{
  "num_hidden_layers": 11,
  "hidden_size": 160,
  "experts_per_token": 1,
  "moe_layers": [4, 5, 6, 7, 8, 9, 10],
  "normalize_top_k": false,
  "routed_scale": 1.0,
  "balance_bias": true,
  "vocab_size": 16384,
  "norm": "rmsnorm",
  "tie_word_embeddings": false,
  "beta1": 0.93,
  "batch_tokens": [32768, 65536, 131072],
  "train_tokens": 436500000,
  "dataset": "wikipedia_en"
}
Below are experts of layer 6 (counted from 0) of a mixture-of-experts language model. Rows are named router (the router's row for the expert), gate (a neuron's input weights, with its number), up (a neuron's input weights, with its number), down (a neuron's output weights, with its number) and show model dimensions 0-159. Each number is 500 + 25 x the weight over its row's rms, rounded and kept within 0 to 999. Numbers have three digits each.
Before each expert's rows: a language model's description of what the expert responds to; "mostly gets" lists some tokens that are sent to it at least half of the time. This comes from a sample of Wikipedia text that the model never trained on.

# expert 0
What it handles: Space before numbers
mostly gets: " £", " ", " €"
router:482442500439489500510482488478505482528512506458491515516552511476518504483513505520506486539508489471494490532486501512504502494514516537525561496474484521487552468485445530449527500498521495516507491523510554555555521518482467503500505457534517475507472505487481526488458466503502480497472516466485525502500502522483520473489436508464437510510467519450517508516480479511513510504485479504498506508534473525514518464471477510484526481446474494483475501515501499466476466539505516
gate6:489514447502515506483533464502491468500519472438473523468516500492481485518503504478497490489461550498518547503525485517509479481501493507492552492483521497496520478491457486475457535509534528558501431505510505528515528491464453466499528490507530547477449480503484509500520458466502489535515515481469501513486499537543503534465517512497501501476520494481508503546555506477428487515513489511495484538533521480506543496488468492525494500527553515483510474485499497498508515518469502
up6:471501509496480482508484520501556518488472553537514488481497465505476512509505489528478519495521477534513496463504466516486505463545496487540519476503513474509536523541482493502543447497498498485512494474515473490501507538480526454450502511516513477504541451477487532519510478479474470536500509513489517458469514491535493554470491508521515515516487491564483465522502512507505459498487505466444477473471499478537524505500446510499465464497474499481478514481517456548501528535537497
down6:530476471507496524482516524496522485489505509505509508499508490471554503480544520531519514479517519546511479505504509441535532499503517502474531510505511551525492484492497555474472545495439520497508537564503543504514491500506490489473458510436511509521486495540513482523468499506495498513523471476521511501525515507461496517484487488524507494495540476525492526560520484493520534489486431478522506490501489526519524521550502513506510478520494518448479552502525454465515516455500471
gate7:501507469468503474465502492501493470500461488497475548480507469479526479553533536486478505521438506474445442514505508537489528493504527504508507461466517498516482483479520496505503524560487488460452485539513530535516509529489499515489500510479472502461513503497482466518512492516481501513519508465508467504487536509449496470453464487529474489526483543464500533501498522466524460529535531504510490443532493501480507508493531522482484507480471495445502502493530471476478478533525487
up7:476475483486506535497463527536517500494517530547513517489447489516547555501527512510517524427508496465491515437511490480494482539468483516456488509478459498510515533470489477465503479471523471449530497536457509486529497466500488539512491499520520510495516515498507510516502510488526516530486516496520509502504486471503497551544525522476531510521512436543520529494498473472503510531511535469461519464497513473520467476501470473529500534489493530500511529502490559497507486494511497
down7:467524509506490499480478506512579514438465528470563499514524459531534521535461513471486530510496506497508523504489489503500475528466497541521522487481503511524508498461516499472538515551499507469448482519457523506529480505518487522492521488508553490519516451463523501524553515526506511529514495511477489516503490492515513500511494519501461472502531447449502496514511500501528500530506477478502478528477513466463500451475503481508553515513493546484495505514466516509494504543512538
gate8:504532442502505511469510464529460472492494558484510508516502504475533555467465500474531515527472487466482495487511513504486536526481466504478494527467536476484489499483506457460477532543436483491512536520524457482501508524506472526503499490516491484484474512497472471505465491481480484445504522470499483515521489502498519479485467474504475490467477464466535500502499531509522489515524511533465475464567515473509457493502499515541457509516478479529499515537468479476488479533521477
up8:511484514528471505496489542497502493471482468495503527496480503510497463547517520450516492527478507503509490527527519496489491486570507493481565494546467529501515523502454492526487457445505509528512482484487531504467500492493486531516496559519486492551515486504478522471483504502495538496529477487515512485535520492528447483508520497460509513493515483475469457521521470490499518531528492478512490531457544523467553499487431514467504487508522500528456536496497532489473529529514492
down8:506526516510527477505519501510492468492490500488503476502516532553520548467475565479478475511484482478452511529481514511480536492516495525475499490472502460508543503520480457495481507508455475514476529531573464491479512507485498518510482472511484503448506491524452526536479501521463509503531518544505521478559517525493493505497529489539503521507518479510531492544539496555519484474491539515498535450513496481480543475524498468485508505502501472517547474490537516468478505508479512

# expert 21
What it handles: Line and section starts
mostly gets: " (\"", " \"", " (", " (/", " “", "Born"
router:458434529445511490540491460458483468530499508476516527511542514502497489524487512515473486508517454487510501506525489454500497498498521535500537471485516489493503503489442532498491530497525505481505489518543556508530473538518484508522501414520514500521450518535480495511488451492513488492509502477495534489517489530495518498477449508475474513527456517502521478472494506533483503503497507449478540434516484513478501501497492547508504480465482502504526483506533504477459503518476506
gate0:542491507446515568516495525464479504507456467496504497511478500522510487511467523510539502454515495474499509546502463535521494456518498491523500501482570485513506524500517463517481507529509443516493512524556541512483481489493469478489523476542482528533489483508482490518535516443495528484477487476501480551503464512458505520482502494473548492472516489513487504485531512488507539502476475480479438500505501509494526507466495507484494478521441548501492530506475519490510533521530501
up0:473459523455558515482520533464488508521480488507495493480501523482515498521494521484512541503512525482498497497462460508568480478521493501487504501495566497505504494482489470510457498472494479512474516534508541462518501483476479464478552502496528527470466506545551504512534508505468516498509477494469482501532482522504500481498481488473514481469511549491482481540507497472461528503536472451520502569513487482446538495512508492532490504501488496508502455533521540487509511503506438
down0:500516467478504476519496512505520545495553496536460469497498482495476488519504454482501512468495521538497505485465467495491537515468469548507504542505531493457505488498465520466533489487453486493473492477505488482511497518497533543441492473507509520491524499516524465515465458548499460489524535517531530508470529454495472536520488471509475534487500506504464518486483486496497487542530570530530530503494481483523465478517510482460533507507502487527460473502529553487505517475505480
gate1:473497512532524473474540504477495478493524521520501513527467523488532460484527491527503519492500472480511478531484482481520556493511515514491533479545493473503518541503492513476491483528524488494536486498479522512498485464512503503466449495500553465515453516507528516542490521526484527521460551481508437453510543480535501504491554494520510539507501543506522533500465493500502443497477525482488516503505492484451562531525488501473531462502505499476504511498508449507543511489524504
up1:472475514505572522518581479513522539491507465487536526518508526491510508538487494548538495518516482523468478500489499507548517519482495513521525528465491470501474498531481501516524516493456480504504494492476537485531503524519503497486497516509522520544475565520525521491511511510538516525481497515486533489505472498508522485493496472456483456499567494489534492493539498465532493493520579477514514459482518497537513473524527485505499480496475499506515497461474484509494470552506474
down1:481488489473463499504483506457484477479490509477513516531525536482511513479537475503492530512483455506499487511508526550490492486483490487489484436514502475491542492514505511484472468486468513512518467487492530455515461475556502487530510491481555494497495522489558494506454487495535510525473538469494463497508468483468488516485494519515535450473523507484472471483509495473451477468473475525464516490472509500506556515547509528486514484493517494498428442488493507477466531471484502
gate2:501496461481531453539483541533491485516452514452472504468522476512508557540481516552515494505552560489510546466516504486481476499460520511489534507488485493505491520512481487504507563480499499483468531512478506503499488479509518518483519469509482483543495516504477495505501533500496499501487472493527519506514497509541524524469507490520492497507493514523477489498499434446432516490469477502500511502512488542519539500466479460561506478540531486520494511523526456508488486495536473
up2:494463520535544457502522516447488496531511556521472497539521478530448524493479522518533498500466472513536526482493478489523512506478521528477479543508435505479487540475519469498497496515532498510476493507508488514483496478467524483492536502504482489523470479512497546536473524515489498488529451470491507506511527511531453490530516470465511485512496500524485477488490505468479494529501494546528575514498518482526511448481472468515450515491512533525504520518453462486520473510502497
down2:541529491483490498452496478476526509552518513474499493464518478496498507474420484539552445536508521519539513493534518511507498493492499500474504487448517522467527491532522507520458525496527482502492495499494455492481457478513507488490502510495539455508473478508474441510483476475511521498534523464539492459537493506506506512481495552493519504504526498503513473510527522497464519516531515439495523515497501520511430483476502483522495554501499438486521519521504474514502508503505499

# expert 7
What it handles: Sports career nouns
mostly gets: " football", " season", " league", " tournament", " championship", " basketball"
router:535420530485521509522470514479463494543478532459481503497496496492497521482490514508519497513512472506487505506535499501481505443476508524519544469487520509488506451502488521495504485500499519469492487547500526528533481476544491483491494477521478474516485456516451503475487482469492511543489518514523478567480484521528555468515459499493503478474470472463468501494503498487497497512499503476428511471499527542472512484511545494469526513465515516508497497482548454470450521502495492
gate1:513463440515523514509478544511495517481509516455468502521513516531520564486449495491500501517534461476472474508527506512487521466486534519465493467521504490539499506444464513473539499485480506504527489525499534467472466501511483531479487515488487491525526532440484523492526482493493525483491473528464495513441488517490498490489474491472526504501456527472473526517527519461533474491535496483535495525504495497536492562461547495500523508529493473476482524481487487469455488503515513
up1:498506473479472466501510487469455510463491506493486472531474530496517445504464487510524486511482545480487511526482475455460494511504451498517473515500485526475488483531517543527467523536529473483456512490478488464471547480500527491499503463508485511480482518557505495486510514529523495550525503469461495433502497465475512519472530505520480472534589540480534480477514510506486530554493474526485528515496518491493523489532505499536478507505475522498483496507501468492481508483481504
down1:528510514488483517487489434507518539483515446505509520562497511549489494504495491497475523487497504456472520504535521532529493509485504494511471507523558515484473570523540518444481477521509446477475455545495530509489462505478457514462499503496468480486475519495463475501492466497476499478497517517520467500480469553476533500521521484533498490475483478470493474513481505486467494521519480495504523472514518504492515470528523444510483483539523526494482520500477459493469523510474479
gate2:495489524493504496484478489543481471519476489522531562551524495485524518513545512554479536530488516504537509489506497532507463493554507496532487499506513470523467509503485490508533498515524473481478515501527501495526501509526529455453542484542483481502467525490520515490550438504516462506522493486477478503525472479507478486492498527471527493503465525479506510501502482466518471484505489463479506444534540490540482506427515485526540571502476477501506482529479494489482493520503489
up2:482514475470475549516496507474495488495519491528434469484466549506504462490504487482516516475485502486473493553507489498498544512495484457485481475514499529504478482488523501477458473497462578515525527515514488489494473528502538526522522531520527493488553528464510510499472481534487517519472492483465508479502531530491486534507470467535454505459471490500543516507490501533477500472534500480532476512506485484493479470480451471467463492477490484477503518446518545472522484523493476
down2:514500506457515461498476494544445473500502507538525500481496506522494548479471562521496470492529480467498496518546531510503504472509504522515502524491529484509510463516470482526521494501475502523459550534509510567520507466515478497471481468518466465446536505477523479546535512513451507445516513488536504504485486472490443482536529490537520515488462481508505464484506513522522513478508502518456502490463494516494489483517509496512505474489476487535502488471504496474552522529478528
gate3:519498494471537510509488509507473522491466486491457493544518538462484483472452466510453494478503520471501523493504468523467533468461510517470481493466435504503479468469509483494479510531553487491485500499495544495493491527510471486518480493531524451493535477535474518511514524471503497496506505486484478529465478498490496470485491550478550516505510463458516484481536481526438497486524464478512495503492530499499488502548523488490492486517456528536540505501514443513452465480479505
up3:540504497497532503499493496496463523526489491455511509497493500535493507499506523529471496536487500543526502457508494501484512529559519503466512483480439530508541495500489508517486497504479505542505518514453505477484483469509515498481537493521516473576553481484482530506519487494559529508525513481463444534521463542527486518511485482484542556473485520544528476488480459500506487521499487487493545443487500473512514508508524528480530490437493471466505509496496504497528523483504506
down3:492531526509497502492513523481529533494512492495498477496495498491483551503468502472496491499439496508520470504522487520490468462502507546480518480512510498541524552492523481477528513489511532506510495515439521509477483547477503485434499516469510528534550499485510510535469517521507490482470484487489519482473526477490456515519512521602535511489472505518511529484444517486520481441544499501471509501523504494510523476477566525523512465471507540510503527504492496510476500505480490

# expert 14
What it handles: Digits and dates in tables
mostly gets: "|---|---|", " December", " February", " June", " April", " July"
router:474475570451531508511486525504488450519519536446495529491551496466508493514511471472503531502505451488540467550510490495509480505468485518507484458484478513540500475445475494522517468491509479516501456512501529519488501470527512495508457476519513468543494496478468498481505475498491498516489497498505525517501484508478531495516436494484495481458495518501493515479488499540519478506523510487449501473490522493443536491508539539478560490511475472509499534467516487490471507530495455
gate0:495495493461493509444529480523510525536489506508461540477475480463507456528499493487510515508461480510531486493498500486498491503510515482578482497537551496468463526479492517510462494458506512535504465481515494503494493485471495516548439497500536506484463516460476529489487509505540449534511519509471509492523513480487448522490513509495501493501532508506507496473518477501459472484490490518494527434513496489524513498474481473545490472507485506457500538421492502518464540499485522
up0:523484485450538538488541509481480494472477489503493498501455493485525519445541508529518457506500525512501524505526485510457499511475534500539462479528522491455527483508531479508511484537522516528466512478511514457498501446509480490488497484477502533469539436515484507553478490508468499425495512513485502542515485488510517512498483488529496471518530480459432502544491513485480497507505489512517478514517500539488518513481476533471524474486510500503526514460536469505478448495486512
down0:516497507527472467540501558503515504505531540465501523504475472507508493502504450493504511471451462507524465539470522485521523509503491496516502493461513510523557475493480490552477461457558490524535510532517503493464533529475520539495474562453508510478491492473498484482482454472486469510469508466513495515494495530441517484543503488545545489530473480512518464476532513490478487489486468506491498489525473526503513506509497501472517519496511499457451484511511479511493456495495503
gate1:504448556461491519529468508480492435551541490486550496445490482475495501480531501505500500506520494498510474472489498495507513529498539454474478430500513486506485497504509498505514463521492479527537532500483517471543471480527532540504502504522517522518539490504516499472457485513476512531484483490446507495531475495519495475503471531509493527511509464510466500531525508488483552498474497531502510488515475513482572500512548516477513512533500470471517548536471492494501500462508489
up1:454474532494495516488535483502517503525519499507484487488482517459505499502513466470513522483488507500473470532498509471494491506524513479452487480473561537502528530518499488498465531489461503501530492489500476450507496512504493499527492517489562527566506460498512480466483471495495507522503456461471518502471468505506556502512484490479529518506486539526537518487540477420456505491488498509526491452446463491522475478507510492486500492497510469487474508482526478461493449521526548
down1:524493515517435482483517525493513481536503467560471514456514486484505506507501546536502514518546494490499487520564501518484500501524503501487481494507520517499476519516488526510492467515517504491502503511459516472510507490466468497460530495514526524533480495540474503457491509519520461495454524412464500493507519530518474478516518500464491511461516555524471498485473477506483526505546463485502486465498519546500531504520423499494490494542504493484521510482495508526499446486491477
gate2:492508503493505512500507537518463481472475476490491512525490477522473494484498492489552445494513491506522450533478489456490448498507467531530451531491463531538508536482455479507516465500447487511510483505490514495494494522490581533489507545488522478504496498498496478482455478519498487545492500488473489535491464556488481537550454536533470533449473514463536509496531513535516510499489504521530488501522522489500536504510517535516493519477496522495484487481477461505493476523493508
up2:521502520521512499558515507480500511540508538498435508521498492487512474539524480486503480475482499534465519503487495531440483464440480441499502468495510507524524457485503481474506504491532515474551514489497483530536521537479469528505539485530514465539547509486526426491544511480495485526507485489497531518487477485522475487479456498505484470489472471514519467497518477482518487499488524516483521502528524478475457569516488456518519511502501515504508511526511537500511531499484514
down2:501497516562480484521528459529520526492516524493495499523504464460487498551540515500513486488495510513477493460422486493494498506469512531510484513507496477504545483478479527543453501459553487492495468486520535498504475472463486508521514516504511493524536538471511465458487505504473481507484479477495443498476500504502557488550511475477516485508499479504506505515518514558537514480500499485530534498453471515483515497498469507509519475527515548537477450485474479510502535482545517

# expert 30
What it handles: Name-final suffixes
mostly gets: "ova", "ović", "sson", "ić", "owski", "kar"
router:487494560506489504500484470451495463512515501483469484480501511506514502507462519502466505505507490533516481513521461453488495501478483531510508513476492520506524450510464498529524453504461486513494470536558546524500495507524492504506491491522511436538474487464478529505520503529480483496486507490520523507509544477462496497473475491479514456464475514457508515487491507552527461505480510451507522472545514477471513465467534494505539475490475516484512484493577489490452494537476479
gate0:479513530499493480497529528534477476516518509486460517494438465543498476528463487502499537489475497503455509521496504506515465471521456507494482505509471496494525466497475523498454537490518517523474475456540520492561503456511515521476505505498532491486474492502480489524515464512477542457537485481498536499510460517488530526536477520485514536564463512506496503480496516527536447516508483511561527468475499489481511531488505500527538516498525522510503470498452550501488465504512488
up0:514508492535519517493454526505484557517491529536472469508517507476501518473466470499517466517531455490551489464487550484481508477473569469478514486489512513539461497506538476510515520459530510478490510540485502512464480489484510493522456479523480472512494498499513491492509497497519480497510513514545505518465533501539501474492554491549479443453495473507476501550478543506524521509483487540484472528490516474480511521480528525488503511483472498524499548495493476513553503497464519
down0:481539464505498515493542506454450513524525500499440460506475493481492507458447497514472554517501518519469504498503518465522469461534499498461505495476475500527517493495486506509509496465515493499507485480512561530514535505499482520437543460472516514554498498493468507479478465542488532487499500511501510488489488531494485493516522503505466489495477509485545520494489503526497489461479466505516548449544469504498488527471521510511491475486495451459478482491437538492470473516495507
gate1:502441485520506513486496524512456491528548501518489498503438494492540503514474490439504511494501547503511488497499492537492486465540507496509517499472510512505435468501505491493466472467523493545509569502512505466493487503494526499519528491496519489524457520505531475491508548437473496508508460505501486453515491513488494450505502499516460512481525484488450515526535504495493488477519505507496481473559494516466502505499520513534533555458524510464485511526506473501515549479491541
up1:502487511490518502465514508539481485475522491486513470462555492452518530499481472514524473506529519481511547527512511470525536501480499540497503522482474500465486484506536500490523453537476500540507490478481480489520555508461478485499483481507509486539531478474525520545500546488505495522490469499502533489494484536486509528490516505510444517460514480527498542522483556521513528500502520491493475469515472538515557472478521482479481503513497511411545513494505477472510517546485505
down1:533507494487506517501508491471519517482471492530441452522483520523544507522522512487485482471483505539484485524449532536472488509496492485479520520517545492467497459475514507518455517458536487471456510506515475481471480516491500488453510509523480507519496521553493483467548556476472484526531517477509518450470506514504492468527494499485490560509493496509495488478519496539485550461474498515451561528532470475524504507505471529498501540518517476492464497475508501527498478510500529
gate2:517524517532461497485512485534542490466545510485488453488444509482512510509504523495521489487481552529495499556518505514501455472480469514485485489482476513503505492501512486475524543490542505519496450444490521480512530529443499509515471462468530500538509469487522454503525532526495495498508523466483504505482519477524521513530512508510516531517478494486512488467442474466505465518535524456499496501470467495514481489496472532498488459490532516509481503498438491503543532472491449
up2:490491540527497521508484507478536536503502507508430508507524498470507482512491486478427475558488476482497482459497502518497544486488505474444486501518537468533484487524490504493473515502509463482503488461512493546498504501488518517489458507511492510472504489523524455424460505515511519508555484538466495518518522547528522471500493547530500446491528501508491507467526508524504502512517548527516539470458518482516507484507487522474486520504481482511513486478515524539504522452509473
down2:528524527511477522455577554496496470485517552480472469492499537473464537497467543508525478487481513498474495516563479494527526455482515516460490478459516539511506530486476507476483477461520523496492475463484488504490489518468472518521544519502445507532550462502524495519500499511493549437461495522523469525471505474519505503542489490517523503495512537498489512496547515488482493495489480478532499511513496480487498503495494522461511485476507519503510496492502486483544508484496451

# expert 22
What it handles: East Asian name pieces
mostly gets: " Tak", "iy", " Hay", " Sak", " Ry", " Kw"
router:480488476506489506544480447469487480477525530489484495490513479517510498481478509505486470565541454492515475501485520501491483484465471511519495493472467505456539457510500511500538470500482531524538479547541483498517504509522500513490454495504530529530461518494485524500508517532498463532529447487483499562501489525477510506434454491517526499477472517503503479513525528498522494469463481483483503444529501521461503476493535505511545460511513508493465519477517467469461519509472499
gate0:533519499509508520534473467527491502514483510477523488518536520477525539510503557474460476498437509515488504526502506508539482504484508484480502491539510526504513518504457546483530470519488527514509471515510528520509513483467465506484524518464561480538460512547524504495458458485499502505477505509502499482456467540491490469493478524485479503494503483499444493517495493507480477526441512508475529501488483477459511472484489503496503480479475506535527518529460481497522550422453489
up0:503494498504509543489471511490496493477498526518515491482483473496515508506501473539488510515504474512487507506514454574496525486498493494471482472536530473462529520541485506479473464531493504488509458522548480518505510506526508451506458509533506528522488492526454478469492530494481528495495469529487516439481464504481537521475482518514505477481522501550489477500482477491483503536495521539476546560535509446476502521510525487507481464497484509506483516555474495529487471469424521
down0:537499521511552483533532492525493497482513510460524478531476535513467466497494461520472534517480528476496513474502481534503502487488461519473524542515526484476522464462527567467488477448474512533511468506460482552526453476520493485509464504476505506518496515546504496516484484498478493478505461513471506473490477484463485471497473504473541506501557472507515531520490472546502494547517522545482483533493492500481510548528537464493496499503497514502520491518516466478494530472486473
gate1:522516506507518515542499488519500444481516509522482473475498484499510525503504514485488490452510494464496540516499504516505445522519502505530521518495491523441500481490478501513507489547432532496478486473516515484529563458508496511481497492468527492475504472577496474502505513517508492491552455487528493502502502515488492502478497507465490504493470484501495479510446514510457500508495489460486504487524486504445515490526487548541477411515498533518495505537454450491516525503490480
up1:517509456509488506525525519516496507492503497502455547488514489524528509473524501509451522489480490493492511514506467473519519505517479506494526518538481470519511521521529500520448507492487515487497556508513482476518488527511462496504477458523508446490476489523464462547537473510507505445509476470530503545501448502537474452506500489544476494524493471467514511493505552446497505521521541457492533516500500516470473512522504493465495470513554456477455513464512494495518513485445494
down1:507512533495514478520513515481437516508518508495471487517477549521536494497548458518516468492504474500497477527503501498487459483470573470513518491502477515465539519548454467457495544490492525505490517462504471486470530515472520523468481515521511514484444522499510489529470525534512506503475497503512513481524517482511467498499456495504545449513497445488473508476563492482504529456498464468495517502504436491520490477504539502498481478486499536519477484483492512516506483506456496
gate2:475502494513483525467470456485468511494498579514517482499548534493516487534480537531508458505506485499473459509457516503485508533527531504482491574481483521511501477499461503501489485542496494478504485489484488483530480477499489531522491526502503504532447487492486502513514480535468502506494460455462487536498500508455500492492473555504493499480484549531509512509506482496521493473443492520505541533478490510463530521515459468527483500491488528506493506478483470543442482446508488
up2:465480542527532487525496519522529473507511490482505515496492494503487527490517480494484525463479478488502500501516485489505479496546469510509514466498505478495482472499537469496493448508500485479477463482468481530530517529516487454540521497537506449531534536464541495495474556472528476511512521482498516487508513489505473473516479465500503473537546466442545477517517531482479491544521464473502546473529516467486435484520494478547519528474520486529533498493471515502509462483458497
down2:460498497490502493471486487485468520502485512499446485524509474520497511560476499497505465501524483523488491475512502485519457523478480510520457452474523487474481486488513488535514454476499519546517515518484516553501489450479487478492474481507506489512491493513551473499460561446581477524463507472489542506506483495517476492484483501515533535501487522498506502489505500462549503504444483518519494485516521504506525521471473532476509518519475532501566493501530487498528548470521512

# expert 28
What it handles: Apostrophes and contractions
mostly gets: "'", " Mc", "’", " ====", " put", ")==="
router:521500507465496481543484503457494487470491521451518521466515566474538501474491507491504498520491476503518447475497503486475505442497488506506501492473495495477496446519487528529499528493552489492542472513500511490525516491501523490482491439529527509496492504496486535460507479524525515543534510451517526535481509498507516464501430449477497508475492500493536493473461533507530491474459471485474527513493476547500506493519529480491506494487465506487509497458566473499469497519500545
gate0:529485505483507508506494455493497473533495463479537525520529498516494525524477488549468513498477509544493471466489499491502531515536475516493436515473445493484454506523482501537489525530516522503522507484521480473523488504510477480533558507500509461472471496507498476523534503546540513481529508542522538498512534467502462477509502533490547503504543498486471518491476522497436488505491523501536486504521526514467495476558540484483525471529502511554510477473502500462461477494494504
up0:529493509472483474497452465489478489520509492502533479485470503529505546455453479487429501483495509523484490488464491483500475502508479515491440495457487518463499524541461523563556547499475509498499515520481497503452535494497488518483510447481476489473514479496458460538498491499525505514517493495504525522477514499500483479513494483500504528521486515493554521479511516499488499499514562495477518499496484481504487482530491486539519435482485517535482488454488466448529511486496541
down0:500488514479512449492488499493468512499525496546518487455470473503488508556479489504481508496545505510478478527453464520472486508511506466506496483522504489509477522508513520493495519468447520528478507502499499484501447545481482499502467512500493493483484525521506517502480484489463520444502445472499468538523484503512521518484502476485545487466528500487503490518499525480520510529512499463467503502479443478512488503518464491479453510535497448491482477486489474505480580490585450
gate1:522487542530507460522530490550508521499483515487512484531524475483474515460468476486512509506479494468572525458449549511470475518470495502519521485503515572527482485501457534526538501568495506484486528479478547505492504504507491483501493513444512449495473510492481482502500455479505509514524466486519448510474508501477516504499489520514509460490486457497551483508469524477500444511520516518504467518514470518499521503504491523485495493499489513524518535463499540526501485503540487
up1:495496507524505487464546491510454491527540468511476483502522547532473516489500467508503453521496503466555488494499501506533444530479512475480522529520487485533517496497470487541509455465503494500532497522477482489468513511503519515486459528510480496449502515503495483502498528504480527534451486506491509476517536517517519511497432507529481477467445475499470487489485524503511464507504503547540523468493470505510526472525468515537514519478460487462501454470491524494557495467485538
down1:478525511476492500453471524482551517495505492495501520506510458472493513523509502532513487503516503485520497537494406547482507496485487496515481505560504497511501485447458487492475465475502480541512520519552553481452513514510445512482527476477495512465503515487465463537508478484542534476476549494511527482542502500506478485451497491516476511503481483469500507479527485508453526521474484521534518477527536491508485479500509506471490499511520487563543509495478523502501477502486522
gate2:490525486522493479511507532541526532449479479443451508493497505525494500501507533498466475520505536482569511490525497478502499524491491487491482487471450460476505439540444493465526529502493493546531502523515512486455506546523495493526481526499497474485459521522503515450532487516529502488516488498523476483493506547511533518492481468514510507519499476524531515463487516512467485516493459518476503477501483464533504439545518491452451490463509503515503512510511493525525506500522476
up2:473456452521485469470497517486511487491448463494492516534498488476536512484509481459486519549536461516498501523481500468476456543565516493489503540479519527514475525499447518474477508487494482475483534476450505452471493481512472510539518421513468490543507447474470504497543474467485488522528533462495477492495506460516505503530482514503517480508509496488485498518523520503494500507513513497506531492462501465489445492490480524492463482512480477484497464493522514516480511498503471
down2:483484564516500484542567527446474500511488496482495513501504484499508462529488515504502528530474533509508545527505483479506420482480545500518496493486491528512524518527507472497496529476541540486481555482513487476518522539494520494511530553530507494504503494525470545475504500482519516493492504504565489511523505480510505493447487480515470497500537500525481494484492480469495475478505542521521485506506548519507544542522481484469527479459503535480525468527505478507548471499495516

# expert 33
What it handles: Abstract concept nouns
mostly gets: " art", "ization", " research", " Success", "ology", " text"
router:508487528515492527583478495511511491514481498447499563479532519510490457458476531505498519529462481474491487530505469506446485491507493510510511513495507533479534481498469539511497493512514502522507478488534483524564455467510492501525496509511527478486468500465488505497469523520465477525471518518507475522517524466486548477484455504485499482491491485486496502471521482531459502484482495499477526481507486466478529452522561501504488495487494496520516507440555458447483510495488482
gate1:514483503478506485495488508502487511486499471504503531533500531552514437511509464507498498483494541518542482491542471520528466497554467528451506498486469506548538523504518526528493519509522507497523454490561502482500566529475488449481511501489522497477446489471504505479483529480499503493470502495501401478493516484456489491519464470499515485529505504494533507528509506500509495499481516543488510502487490484470464501479551509510498485470487531497531518485531466479507491447499503
up1:456516509529486482550478503497474508515497519544523488520531524508526491505500490486562476525510520520500492501515446530509516476556507497515493502487457485526479469469494548517525541544470440537460499478502487495528511499465529471483519474536526500498450498508464567491532466461491494502461492484509474493489536508481532509459492492439451526498474477479507513483511533476464524502517497527501494500515499510489487504512550512509510478528474490490482525506512512491552516514523523
down1:568511505480491517484494473521504467504453468514500505469520466528473494510545503498543532519485480511511492483526489528492554483482531509495502500501499504493488539496486491566518505532477439510464535540497549539528507526524492476513484521519495475465482515470513508523499523463529532503459479515493484484482505523530501481507510456462491474454495462487502469467474480498502482502533542513515459475504512518543522501498500484477502478523537529549430508507477509528473507525496515
gate2:483502513518506537525522507522482540507464462480483500492528491494499506533511504497471578508505476534485445546460485478519502514527462516529464485469468543502509502495510516501463506517454499485484542529540519515457460523465536459510497467472507503466499486505488499511520503503488496543517518506536519483469490509522467499533478534518526467473486444505533474535457518479473492501481475517506541505468495488460481523500501520481449493472519475525542521502535491494516495494545515
up2:506457490510518527449482536474517496503489503459526452471489527501493526487453507519483524485492486484499519472516484555516504508476483550518489502506555473494528481473452469552487502495497520525478459499460503481508515508515521531519469491452477492493496499501484496494507464512469542490504471477471507523534529496463492514515484495507549468474471560506521487484510519512491521476494499508463548452459517485564502500499500494499522497552522443503507506526457530487475465495507503
down2:498475513511499499506486504504520474541508457535516537470516512464494483488518505494513500490538499482477479555521552499499520508557542459466499480506505470532507482480484481535509449491496487478493460473489504495489503485482462482501479498541525483504528519501503530487505545491461531508498518539497507515496487476529477535552557477402522468461483508452435508500491481471472504490521499441504489511486532473485492505486492518465502505497487492495505527525500499522512528473523473
gate3:476496475452513463456503472496482538499509498536499444469556467494468498459481474470534508496524517479486470477516493494487490507508533506474471505487507520513494474535522501494527544498513511457533475512497511475472491458501512472505492482520488503571482502512504533540530504532496494525519533489546481478456529513498538492537490560486519496541500555555459500477484487490504525488542528535498503507508530520491527502486490526520520527500486528501506472537520492497466524493460465
up3:550481548521509524500532486467484448464487499469457507518495472522453491515497465538488502507532533516471530506443507473505495494521476504536463516501502466526488519497491501500531511494483474499491522482536539456501532504452489521518476498481513520470484500525426515511503509507468540472508508458501474534495525473523474482484465449486460500472512480503556500514523464511475500516499474478461503530536516490510463503512531492468527508486502475471506507461490502531507483488546533
down3:508436513490501480525498450493475477473534458508498460458469489496558509523538464507495511519538482481529506539462486531518477517489506486498485497503493520503504478493516462450471502465483544511494503492536467514481485482456505494508500467501487497476504480513483506525477519543508548507497450524496445470519464524506595503485480483500533530525537525510515513519468490482480490483476482495457516527518490514486517520508531487498500487528527472486461469516512502481501518539467479